Experts of a small language model.
Size: 12 layers, 75.1M parameters.
Below are experts of layer 9 (counted from 0) of a mixture-of-experts language model. Rows are named down (a neuron's output weights, with its number) and show model dimensions 64-127. Each number is 500 + 40 x the weight over its row's rms, rounded and kept within 0 to 999. Numbers have three digits each.
Before each expert's rows: "comes before" lists some tokens at least twice as common just after its tokens as in all text. This comes from a sample of Wikipedia text that the model never trained on. Tokens count by the router's weight.

# expert 30
comes before: " |", " 2", " ", " 3", " 1", " 4"
down0:481538444452492537534533513499463530505514512468556508465525434427495482481478571544472442544508480519536515467539548483535447487523567464456502529453442536504505518488432450480433497498508443
down1:553457448555471536521481537507564522449450469442536503498443526467551487461441443526521494491459518479475513458521509471485536507430507550514514557516449491460516445505563459505519554493470550
down2:484409503470459510532487519499506492461475420467484372439507491482539499513601429497494550514573513504542460534546423500545506505499526598516549480499450557473482522446506455500507487543533563
down3:470488539493499483516504474557563431433448509503538458561460492487528535539504460504495479518534517441589528438500444443448563481532488467494508405489514517521508510543443480443487421500491441
down4:520528475539489526529430495454517465525527518512502434534533533513457524496488516511519529456509496514493453483494461561498562457521540453440509484588486488486531458564603530516483502502503499
down5:521574504483480521510564570551489459498530455471521533494490498564490532514514486484549594586569477531430501451467478523461522516580537431524496539593514525579520591449459507483532473528560494
down6:532389566554470471487471436492552546458548447562555519552537589479468554534493473463405407518534537505504534474556493512475476449494513504503524469488509511449448527494468559443454492478474490
down7:495452500529419522491379473503517497531539515486523457494444487493528516520536582470493503540429444515556525470530528564586517492538511529498513476478493560557474503541492506505541566539550439
down8:488515392527486482522502523546421558546474492480537523468434488455534470467431471474473456503483545556532573484498495514522429521459485481550483513450479537458513572559497538545523574520532433
down9:473485474463596477516546569494512538505519466493538545572563520471524477513486574529463559454499499440517554488510502425502515569515553496492451507469488536474482530526484501533475472498473594
down10:523564563504507630464434495481509526493432560421527438453513501524467526491514445453477506453500528481454532422459529534558410541393504540498503446496492531489492530534536427514541475531457455
down11:530596541447474480527520502587550573439481541534462491423484490432492526508537504528471443471517485466484531539582529467531535463430435384510532517491569447443530402466527512578495514468464507
down12:564523576519454451544403503514536441483463540478495503512468528571512495569476459484474531518512413571589584506536475532450519467490456457491603513510471500476534497578542492501439520469479526
down13:458446491461436537470525498394485426541516483506522387557522480503500498467544456496462532537478481453550465542480513475526552518506575468492517477491532524535476488414467422522479485489566527
down14:514479491495532423510496466499453484560497382623506482535525569536448632504482483509580567418532536520498498506528479501534504474509506532473462477522514535509504507496400471421578528560493456

# expert 19
comes before: " |", "}", "1", "th", "2", "5"
down0:483535536550528477466465532483446542555489479498497492402505544476437485497503457458516584442502531500439414491483486488593595500526480524539533492570464546535532500509477522448520443517495522
down1:480451535535516516527474464518518433459504506540525525468490459450561476541493406487524564522461499429503464474507481500515528552514517493535536512538534531452508512481508604479477479485514487
down2:537527473486526518516444435501528493501513471529527495572538491486489496581508395514497483500545493440488425513546497549498526486529528436549492482497505513441594563564502483508458438492536485
down3:493484487467544467488520485503539523456479495528423531482507520547502496565522544509488450517579508462504473515488524430463537476515500501496469515473505535510450453462510572544425492536507448
down4:429511538417468495474494472597463461502520519492457546494510506558517517456424492525532464523545427477526508423480434590528397546471488498525495524567501449472548496548545478539517463551504556
down5:525493449529470517547534395418542437486472550492514462482507497543419518475583475451521519495484502497486448482559499537507546488472478459490408465517529524442473427462440574480518553492483521
down6:439511477469445470485479539453469492485464538451537494481527493447531491440474521538413509509511549477523525498505512526499476522541517564517397541442497409491544536423534548468466527521471562
down7:495456473384455502505482502454513527577554475456490500524542475484521488557488510572460442380523577476471528497466548550542491491507473516502416572537528525438528511496481527484492501561463507
down8:558432500510484435392497522417523504564529459499531426430482538465496469508484479496488432499426466485494538511498524527537528542466566494516575474505474514476486501514466464481493530521488465
down9:506519527458446487570480503450489513476427494516436531548516481478544558513493468452429448501501461501476529536515489434493529517376485459434505456503499469481528455509526479556472413528514534
down10:449481523565519607473487440497496525516505474479508529494537516499520468549450512527437544437421499571535465557445491448508558561455432533536507508477474515513538532486501550471447428514502505
down11:479456481531445543483483459477464543564489458594521503508524584476522505549521544528438600592580436490472502427489557506427501500537525480535475413514451483534503508474480542419406485482559473
down12:501499476549493475515481516529477466501487544484412464484472526438446482510533467507484461564466474507565537531479386466516512494497443488522499506506440493428527622440533555512426479535441490
down13:423474481501466460515584485548483472541499529521424466555476429521443546552502489511516528492511595515566492488436567549574540464521518425453518515434475487553440469508522506534423539501503475
down14:501475438464466431457488560519466506513503511441477524533588506555481520493516493496418467531522500509525483459475528515477473508506488473547465512467557536500466470526554457557501528484524516

# expert 16
comes before: " |", "\"", "}", "\\", "_", "{"
down0:567524429467498398493531481555511530513507495559547465548481458501513555484477466521402514510519519459426465478521506530533454549535523510512458500486476535533468498571498560539535477488534512
down1:470504495463510487512549486491528474483475486424542479471423467497446506575506557505438469504521514566411471469500428484420552519437530563559517545535548471511468555547502548451515443532532534
down2:470551477600447472479525521480531503491490515517422537478482535527555496526509515531567496510488493509546472470520536508521472448501548514539516550515492479540512504480627543550529474527495484
down3:539462414490484529523564507538550443506585520490546570501503464441494470534568531567436542422432500493567448491526576468528533536499479460561412568540556488452507491532517531533547478505482523
down4:565448499505498542486464579436519509500540537506442537459507455423584502492504439486519483499494525493464498513437551510496453501518539506560492576510530425488532596512479560456471498478503512
down5:419443519552478523494519498499457503479429499502447639544486519510445529466554473413540432507468521540551474556512563550539461525517432444528507480479480544492570508533559452516554576515488550
down6:542476521511543515486538471547464547467460517560528500492400507506577459491493455463469500502559534478516526498507474482492522430504481558491430502504520500514453543453507505527506567502575477
down7:521455569479455499478542470501495472499481467523435502445550465543524499591513523553465478511560491390513502462451396534439499595482492439491548484529489498449505521496448508467481449504484536
down8:487541480543476432507521505497555516555596483550559489452522552558510506578518484534465525419487509479547466475489529502581457493532468496446487489478541504465507452528521435464553498483517547
down9:484457521495465475409469500538528514444512462512552505501448463479543507524566455466503449571543551443550444495462439585481485521475531441536493495474417511446469489487456513510487511506468495
down10:457515484468547512524526525472537539475532533504538525520477499539450528456551570498577440489415532517566486496462535501554460515499480400534551442434477490524508528490544497514464432477530502
down11:505473513490462527468487507602470474501434522555529554469521481503561485475525451487559496455542471528472496513576511505548455501491503487497510475580472469489462455479466433541480478552460524
down12:400454490488407454438497521507508529432514478511554468477552523573448555462470535459525470530473471497530591537523446537527517510498569482537472518467559464484483462504532521456427476497477495
down13:481475540497484522463523457517546509534488527497472542546468496456477512526420589539494610574479470509591546540472535417447499430500454486544560583538461544506467512477504472512476516522449486
down14:500496581448529491457512540537509402421469476529439497506440455556489525474503510579489486535527526516527463465489418511493512441499481523452509471491488486464502567532423545468534472525520496

# expert 0
comes before: " the", " a", " he", " that", " his", " it"
down0:500549483456523479489493497499494489465455422549451505484526526492628442452528413496469404496484516476481479490500521546511447462403522506481468539486451495483421533542502447431440508478476431
down1:523441428495539532553457524480449488407520504478463471479478542479502482516507481481536500499471494441564495490509514460507471487518515475576462534537514545518555552491466464558439609451549509
down2:476554444467474497494498527486524501473454536528437470484510485452530478525455468480496540488474543563476515502521462527390437505528469546512517484519528522455497493494505510442523476462508484
down3:526523508475525528571538450519599432498505496565491588504428529530553542482492473539468522479497512526497569490474487552526526472515469530436471446491508443487567488507506541520512501425509557
down4:482532542519516556462455509520521501485567496529500473523480504546509551559517547530453460551507539437463455505534543482431518482489436527457489525552422510533491458478515458455528520457494548
down5:499543476505435573463449476518550543546523480494458439538556510548455478525454502440514556459517445539568459515513551557521520542481449449507469497438455511547503488533432515556508511574491422
down6:470496486496488528455555476516532527509500458580585498480475535465466483498493566539507522493531522517472522441569523506442447588507544558470533471502465542444482528535575491459523484528506492
down7:459532521463437439525506530520441537525415495539536472502438539508504500459504462488525567486552522561494562534543500472487546570482463554516450539408469498463494467472444466602459492482501545
down8:512528564484476597477518426509498478465477468536463524517489485427459450544513458501509522425477537536463563480537580492496408480506465396482514576458538584550428552532514475475513452506523438
down9:511513530569483465468524475503477498521499512475544530567475508467459463522511488479509452479510465503533597582542501568476477535500507479499537437496416449466482484545473476493470546545471558
down10:442466470499499480523478502500506466490575550559424500506483504492519562497519513473507515504408470522553471498505461549462539496515475482545464548504508561464531519588465543526440496550476500
down11:535538499411527545512544506480466485550442526589460589493531541507514441470575461539555469484551503486523526460517536540538420530520548421504491527499557478490494517472497540456517553556468475
down12:454469493521523515508386522486466520524500447546563476512546595458456529562575489483519466484545575438525484425527475490461530511584539530557469535498521487563587510512499522487473520434482514
down13:494498500476489523465491541452483492421472516526439548537499499442531529503479476532495489478466464480582519498462465478457565554475504479450550449429489512511567461552502551566496538546463536
down14:533482429595490465581531463549533480477503500514495470470482534490511524479558476449532550486484448609470526471535578485522530547506557528499468509447467442463533450596513531546448478501539484

# expert 23
comes before: " |", " –", "),", " May", " January", " September"
down3:514473484453544447516465521490515502524509457528487485606455465471487460503484500483490472538497475471451448445516456515459575425522530504528558511519558511496466436526517560503504525527568402
down4:522535504434520453538479491474450538470509461572516490576451477506504483567488562439503515494472491543536528504551489458461456556505468502473520502464449529593501562451484565511433516455474467
down5:523452522467530519502481482534474524501519463505479506452470474520553512519498441468466493427512524423578531431531498502477453479469413541530510513496573472472525507544486479504457491453504492
down6:518476500540506539501472509523525489496489546445474472463491522478517514508450433501541492484559488502523481496479598483497572605446529483459410580480496497494527503496532484477517568467551478
down7:552455582505476490492479589539485516461458444473454455488559534534495528484575527526517481587559506496474496518459531502507459505449493489536499492476485444556501489478521477418545507502525466
down8:573498477490445513504515438526528478497487475488551501516548524484388517576499482499501528503522449414470509529514487528466530557499563493483591546413567526528530510487465598463525508587528508
down9:498508532555525502527485479534523511514481502536468513524481484534484516488490551486538514514502527468517510501580529480432541551480505452476502501516464415490640414481503466433444456481526603
down10:534506490502513552473491494471544508501545517498498514574481527571507550438547449475516463555504520393503511533548500448481470433531560517389510481484441481429434500539525466461550442510497566
down11:474485525433532539541539465434507545458571504492515492523475482557570479515477421489533576483489475437514478529485500505501490457479513499533440432474535503466466501489501547489473480436423565
down12:510556468534478414523542500515514498490492548473470437511484557485551547476466461461532538496603452497558511525527452499491546519519514444507525500494550490477484479512522501500514522535503584
down13:484463496481436488450490471514553484458513477451471466449520477518544446552524485463426505513541529563487496545574501497511559444493514556513499486478499530524509544551525405469455584532479476
down14:491520471472453445475498508439540444482527574512467551435474519394504508478429572489523460541472536486474541457520434533463436501521539484535510466412440505487472501566511479396503592502533537
down15:503515488503473493505512505499512506454480489523488480489427469517528475450508499444518478546528573522491463486502538523424568544432429518540594532526436532597449530490490511471496416504600579
down16:432467476527449535544434504573432496505514485535460462520520493450486460486441492494461493530484519452494567492508474484554530526449514587559510462537471508510572434578466536451532470508490454
down17:542567604487514478571504503504481423485554559521533549477523562527516574510471489497540519421537479559452492454446503465470426491537540462480519544542562446554603520537562458493493532548498513

# expert 29
comes before: " |", "weight", " medal", "R", " Men's", ")"
down0:511476433469514474514532545482536560458515457514539453440512485550545500458457507418504532392456502526526458463466518535508477515490488510492466477497511531548474498446496463468484473467501480
down1:533536498422558482499497462544535466501496612524504484505529481504570542457594491448434512479516438467512503523496437530534484498528467470517501459454497403497536493527511502476481622439513432
down2:530431491453460489583536459456536560478479505527539507563510527519475467498479595541525557477502507500505535428558523478537483490556476602578459468485510481530455485492515533476556401563487452
down3:399507467485502514570543509489553516563494483466426481492551471527491497519560513508540586469495426451546512425391516508501535504514534511437544485520560515523451466561449480493395428514543546
down4:500486478448440486493459485475528458475516484500490458470543456500499512488560495458548497546479429631523477415510512532455451498498540508484527433424479517464502560471530490485468495507478530
down5:444465418507537496522528493497567411477492516502489479477510527483479582474492484446480540499542556546485499509490466524506509429478499525494495483510505542429457468527407453480528527478456441
down6:533557467514499451451431500513511447530455521508495452443517536506569528489534540524544486440528440442514512479568520462485519478487535449506526521516523539475559501600480478504480521458500570
down7:549413497492536409520533423517535537518555580536422530503482447526499415521495454592507510524442531482464479430459487493529498499440496519522448551523448485530437567494441503524464559485518414
down8:466489485469516490424533480494532469509498541573481542514517526523521468542496535538571508509556559453478470567465525534518409491516453561470459554466532424579479486498486546450466444565585526
down9:472561548513513578483505534460437649465517445511436483520463532468475529513531563517522484470483540523477545601536497463438462519539504497547481537520463520496539512546487496500467533484481502
down10:519487516511482426535465470492539488551468481486493475523499486426479497439432534521547472472458467518499504492507487526484442480513443504532429555504505496456457492487503534457555531489495520
down11:495498560451551555512416614556469468496535501566543475506460521529521490513434514556496471484437488490534473521500512508507476493539554505434548498513460534454453457427415485505488499479502492
down12:471519503455449478493559520509553433533526546469452499555501460566452414454533499495507601531509484468552538487525499519442552561561529529470453514473489438541500597491503450493518505505502455
down13:522592518474463531522527417464480518554510515484510539514440536553502458518495452506492518477451506472539550546472547481521487549502465510538526471482464491498469559497448469616434524444521541
down14:514503531420468500439463511455509463553464490469527474488445497556538485509501403494562471526419507485482492460550437401432478472486451459511540512583489516512499515460556449477478483494476493